Weights of a small mixture-of-experts language model, trained from scratch on English Wikipedia: vocabulary 2102.
Below are experts of layer 5 (counted from 0) of a mixture-of-experts language model. Rows are named router (the router's row for the expert), down (a neuron's output weights, with its number) and show model dimensions 0-127. Each number is 500 + 40 x the weight over its row's rms, rounded and kept within 0 to 999. Numbers have three digits each.
Before each expert's rows: "raises" lists some tokens whose logits its average output raises strongly, later layers aside. This comes from a sample of Wikipedia text that the model never trained on.

# expert 27
raises: "port", "b", "press", "ag", "m"
router:458554501543565460485545504414496528471471489473480547472404587464510466526535423526490509468487514450448467559519439382532469480491558534586504458469561541544485524547505504506551507460475549525478524463444497524462515503447470497483448543509427488505486467499500493515509535449507549449503437424490440483469535511513528479527416488559475490480453516538464557558520542444451511534491
down0:614525552512534451550507402540508530406537462572520462478495452457482435488533502472559531491484487436466551473466517507497474499478537542534518484484493545586513530460513514439528495535530530536490576534540464529451495488516527506463531458442499534464547524497569494504536447608477525458454523540538541403561540467488530509508498560509472514515513534502433512515515442440478483477555

# expert 109
raises: "et", "y", "ist", "i", "es"
router:465576497487534542483482496487454502465507516467490485580448533508515490474474530562483510518533475472494518527515468433504514496507563436406455434464594418560449554505475569533449536491467458484531430452506507448519527509496481552503437465564427535507465528466547445518462478510508509458468476496599569497521517486504571471546479459512504542527539535494446521516523420569491577467488
down0:459485487547494490441438499527485497514532456517501546572467489512473492512499510538484446501413419478447591512529463438478553480549491466544519522431450440530474488475542534501508504486575476555490448521452472456522557453499492420453508468514508426489494531508515473554435396465437545584475481560473419475555530547470512552504519541566532480488525532447487477519499541526531518483448

# expert 12
raises: "ic", "y", "it"
router:432502440474491478519469521488435466537497541459470556497508509519564469485519550541501520450477444464446496581483544475446423542537497452413467489510512441540477493487561535435554557537528504468531456499556512521419478493531493509535521486487458486455446473522550503513436426507495468509388508506529514477509554542536490534559427494497510505527471456591550521464421453571488542486512
down0:521459447501493532490450507493472463513521472485532551465588527457476527457506522501526513478476576497455518502527485502553534466500471429581493513414448549464522472533488486504530437430517444537494481563526517536495534478504519548473518470468538528429582542476456494468587541424365515524519529478477507476479492538541497515511563528521554481425520458483503524564558461526571433549510

# expert 76
raises: "P", "20", "p"
router:505566522540481449495488493478501533520535491514436564458572562461434494453531531483426475523464487512453495540485530399573521498522554390477569504474511469430506515416541532504481452545483456512532410507507493486532480492528474469540525477510521481523470561527545535578509498503485495492579544498491568462449482518440554485476519489554519480507494547549460501526438402483450528551516
down0:496559471459515518454545505511465523598567587503470542430509521446433510565503571492530476486487516453487522464578465521598494456520426508520556495546543541498589498446503466561568501513391471452426483531531487540547534533532513464513524512459535479544525544523484557471502520451509508489475513488538601531461530500516510495512489491473500571482474502538509498523478495450498444502434

# expert 50
raises: "Th", "A", "P", "==", "E", "===="
router:571550491576450549512489490532504449518542431590458499562556499491452470423480508519520512533466514502473495523486522453511442488421537476452499435502481515471501508477513445507507539516450468544541428478526463420567516493524471484480440445453431504571431464498601536502521459523470536566492551490498475481470479570491516412516458499474493470539525518475492488481457530445556564437472
down0:551468518459598436513549522543475484501436531467469477492484510549560506476448509459518474506517498434524434452488519505486509539487480478482546392497482481554533518493511526484539427476519523556461454478539469473530470440554529463444552597466516445491478526507535498533504547501618515493468482466444574446451508466537600511481515440567538495513504561492504475490487512438427532500484

# expert 6
raises: "a", "in", "ie"
router:544509527501439427507522504536503529493502529492494581440494527462547459491517505470512460508501500496569475508480501459475495565526537546535454537503546537432531569453509508463538454444505581407550492435511445479486519561590507523547520518537511441534514557479454512491421490517511503494444564538563555541546486489593480474457487507486494489557506488570481497496542424564562487533420
down0:494544591462466516511468505513487467446566451495526501532463424505484475539498550496508427481478575418398551500463517487543544557532531586486489433534528501409540489545502412479544532510493508535468519450426509457456509431524514505527513408490500472536559485447503541477507555495507521499482538523506536500500524463481523494517567502499491524433531487527521584501471487522489552600537

# expert 90
raises: "ire", "est", "ice", "er"
router:437471511493512553480533496498552516546509470521526575511534590508475511488478513518530454557552508474441436485581498411456539500537533493446542508552531425479498482515425490510536525403462484432566504479479504549414542518483460489513523525557422540479467506481463444543519465507478526496432507457494519485508504424511542502557474434577523541477573506535495563465528502501566511551473
down0:437572513512458487477538481485495463504474465495542503542510445483524473558546537509483445415443451559544528534448545502415427529398483497430500566434506634541526557469443500420506454508505501497529498488483506524484498548544537435517534514472511517510461495457559533507452481547458452457530520481495468448523601493482522468513480478541525520457481511476451519496479506546459459498449

# expert 16
raises: "est", "ict", "ested", "over"
router:490498485565484544433572510508523493489444430541521470496519484446502493460418488444521476450538471475515491507516501442518457484575494502381467459482523480513465526464454486517486529483536528534534513440511412497443515567524492482553506521571507483488421488422441506531446511537463467531530523484531524505513624485528562442464435473494468468544516541525493469582442466496527571523510
down0:522436477498508430517462498521445456463495558485471535510529498559479568441541527512554459535508541552431434520567533440522507546495457487513492457554467472522507506577507507574470444446571519489543500470451461546485453418533532549506523488508511544545480489509449429411491472473541497492501493476505509543474509470547479528486502508524571468469480362464444467509492486551463445566523

# expert 28
raises: "it", "ig", "at"
router:462538442531547473534512447438540475478539495523467522518485487447489410491563483567453502537568529491474523591490513413514538469550536526507417455517519413474486470452506458519493482509560486479506514451425481430502526480465526440481524555482531491469470461528521502576464414544579533494450489484509486485444505506567512482461469458553452495537448513447528581517523521436546516506463
down0:532556457500550405558515534486462562459502541452485503544445552472496603481494499463447493499462465481505491528523485517470555512529490478533435502554455502500494479455586549443449470469496435443467453521462458531453521526517444478560528552557419481512424552549456544486473484483524467446429551490442546552512533457495489497489475532513428448498523490561555495557468518506454460495467

# expert 64
raises: "A", "I", "In"
router:507515444468495511515461461468469533508552468480507523497588546429483499470525464523482448468447473455445508528568425489589477443541519424451549538464493462496573559481512555516542552492512520526487430457544420498425569515533465541580518523545498416494470567539509496520551473544472545479539517462541519484509511482482478479455479510542447499485518516466441532510405461444501496550509
down0:487460450498546523567522482524515421512527523491485520560539491467442586502580479464452465552532481492533457563456562501544464442448523542576468507472476596507477516443468458396556483528465552556474466497555550520496524486454512543423509548519470466570501485421520505509508531516504445472422502474421509520530484505540430491477506496504465458488477460484542448497486558531527521537471

# expert 68
raises: "20", "19", "18", "17"
router:503493451484592529497450435456454527534442491451511524477588535494519527506430550469567455472424482441488515446483523498542538535599507450521506414480490511454572519424507568523583571542457517503476570504435478451497478465528485477551546514527541542502438544563485549506507459486507525495488520498539511500517586461488468505489487520588508492453507489457451480521534448504484490535515
down0:532438461511488536469518472515522481573475537554512556443506490455463517431479519445554397486484435466458510549449422428514469475543565541525490478390565492500492476487546477495447444517468490463574493454495480535477458516513542548519480569575462574438486544468516463483477512529556423529517554531571497435505514473525567475531505495533532518476429514523500513508521473486503513531514

# expert 104
raises: "ing", "us", "é", "ab"
router:415456565487580478450457490467527550500509478492474482557451597472485504460524452572467540456444486477451535475541457461435477481578486484439490463502514476509481501530496464500444444460477502477500463459451475561421447502517499472517409579512463500469442421489523478552521475455505516500516496533485471567584487423541503457488486462495485532494521569547461502560444510523501514509438
down0:513457501509477425492512496466530495516445471536521546525529485523446535408490526505476549504436528478509575523485460430560500506462488441515516448439487494493443542489519486478457508588519473499545522427536568508542499513490430467547529502533524543467452513469502503594552469480465473523545514484437514536487476606517513576451429509450474532511465450461560466549534508455407430474519

# expert 98
raises: "ime", "ions", "im", "ion", "ard", "ister"
router:435501466481469440505505497449479573564488560520490530458559492477455506441466486520445466454461487485542471507541469466490525489509543493507515486498481527510478502440502571492523534534499574444493408463434477516494533521506602540489428526538453507389498450526483513537431419537449590450511479536535527503519524512528555442461443523519551512529483486544492485539579454533469562542472
down0:489587461484515428538490487508491487462465427480504537503567476424493515541503508546459463491530491503557510472501453431577518470505497550475455531485476526581569511518428512501542509574525493449440518533489520469477454486504525513464510499617446538567482505571500505482505452509498502499530518502533548580561430430546468506533566475479446464565459526535525519502467575434525527544455

# expert 125
raises: "R", "T", "M", "Ch", "N"
router:546462504447475473470509433434472490507494533492454553502497498473492508505511505502492459464440542479492528460505415494484438581448547518469540501466559546524550542427595436495482535494446555435566499509502495433513577545535497470522522498553444549514534474460489527510450513499518484471508461423593462480579517558442525480477494550570493484502583511501453548527493489498539543471422
down0:455551556580532419466507475461507568496445478463524467555454524485460550461467543554552407554440425501528500514491473548510466512511548501488504489500506462444525492503398445546481535460501383524507477453475524509462511550476497565545537467479503537503470430510482459504415536494525509495519560462478534513459537472535485505533481506433524493487482474548518373497481541536520476486466

# expert 9
raises: "ess", "it", "es"
router:505512521487530451479529441459560458506473526479467528453454542506467509450488464464540514481553537468545453526452460444462476543580569465514519498504579510511494543519542490502467440465518513427536469414496492550510508577535466496446546477470518461460446473459476492582433493456506535513510489436519516498538445491590535532589439531441464482505471514612468473522571483520444490494486
down0:506493471520570542516482508477480544509553488439510461576518478511477417529486536545446471498505532523499462498475498497423545482419522477565491578478485571540426551514499469502569497534492505549444523484529585418508434459582516456447492514445484445484479486538465477416404464503557501534562498498481513573499503502483474453497514466571440488484484475479507513480450510555535539552456

# expert 115
raises: "ents", "ist", "ina", "in"
router:451509504543524502440530439516535533500473532549415545481510490450508488476500445481555491451490468537525450597504461399538499452486526549499499549445557528523494516507496536479533470524529580493478441510537461465538453489502473473566529509542555512435501515457458477465510460523533568494533538489566529453534465495568506512519492489482501421444435589552429473462428502538565482464435
down0:520492438554527530492506492419535508464503427479513500517529605477495474491491500505484475439460481527468530511418536462504518593470503421472524472511507506493393479488559500504536517498484516568549516502511488460523477463535480488551543469398579551487503527508522472550496453499512520481526535442513369451585513496429527494567521446477481435516506540547413508485499489456478503526490

# expert 14
raises: "at", "ot", "ace", "aces", "az", "an"
router:511494485544469485501584516456477462464549487471501477542452529466504515555479457467461455442463500442500499547577465473514486467463477555464499524547515459530538498456530573438500530510436550488488524483547492466566485447515523448503557470503465485493464574515532552516451503446465533499464416487489558447513476522555586460483446538495511548437488487577414560534480467551556537539409
down0:515503475506449523429464462506482468422525474458628466486536483530486508516544465488488478517529557455503489517527484574500433507531423543442529401462463457500510502501573511508501473484546490521489473482487581546445554493541548527445531413504488476449474481523447525497511580445514476528490509512530479536527427517501570547497543550496537524472508471492532521496598523544532455426429

# expert 11
raises: "erv", "id", "ort", "ult"
router:517444535469492523482525418507461517506478453465475535461544558409531472537557486561512478484501518475459538475570475489541538451474521558534576530421503519504464470452461528466506515533520591489521533487439471477456489498457505493474502575559502464479486485565464505499554430503523506495524541474534546520441532516512566453622484471545488528524475529494458570572529455555446522543428
down0:406529486518528509516480523516543498492457530479582534531509487437486522525450449387547580538529459536482424524489414493561467499516561447501511505492496432421550458530513454519572512549494472450479518521498516425513503461477444430523489492499503545480518464532489501526561497376484490545509536472423456523449477521468480491449542512459510515428505517467508554475479443521465474467511

# expert 102
raises: "i", ",", ":"
router:554531479458524503436477501432463483516503509470483487493477498511495516534473459498531453502436516476456507483497490471464540476486550494544516476514538479512545556498483474454548449449503560446524507490423376436431548528473480512564516519508474534474545442496396526574440469525497505546455428516514493508518582488617601433524490523499499481532421510499501558459502480545561522507516
down0:507501528493504433550501418461504481526466524501548488524496515438464485441433453497501462510499523440492396508386480503496455432499469515480523507520507491415570434455472512467498503512455459528512564530429482535554538519566524507538458482436517507520502540491515497504474447535492474520442552444484491526448509538465530366570492498487459473555494579528437494512559559501529515475492

# expert 89
raises: "n", "ner", "her"
router:510515494519479558544542477505578507534499470497476596477535528467447486435591484554413439465525428470428501544556526507552509458475523486423498417545495544496489483530520552485454487537477535449500538498473477501420522542559509439435509546493516452430518466568490477585495510428489536463533541515574539485528518492531536451462492494520473485533529495576475531553547539497504466494493
down0:531440455494421482507502478502504518443527456546517475520546517499487531500460549503561473508437474520495546490412505563527472475488545533530460537572560510464469513511420516463452498532527465452538416509515527501471488539534559539553485535520497583451631524405520408518472553503497468496500541526532494497457594484534541507480496470488477497471530446518550500590519467495455498518448

# expert 37
raises: "y", "he", "in"
router:495517484442513466510512446485539532520475522501491581534532508500473472441541488521525446514456472442504517492528519466520458490523536512552467415536562559470468482441494545512487561428479454511502535448466455533494458460515498420536484493504505467492489563442422526545550390482443469528487503484524586494567585499526502456555524466486520547529444585522529441443490482530578497552447
down0:508411458528556542521537466458456510500522508462517480445503453550454473520515503464379455471461519454482496530490536509514615457551536574495533497515418474460475477503448505562450545503527485500577481446536574420547532521478472521527453492541536472500549541542483487487511562523429494508511494492526430475487483523504586472491465455518543460513541554571511469541472561535495473523456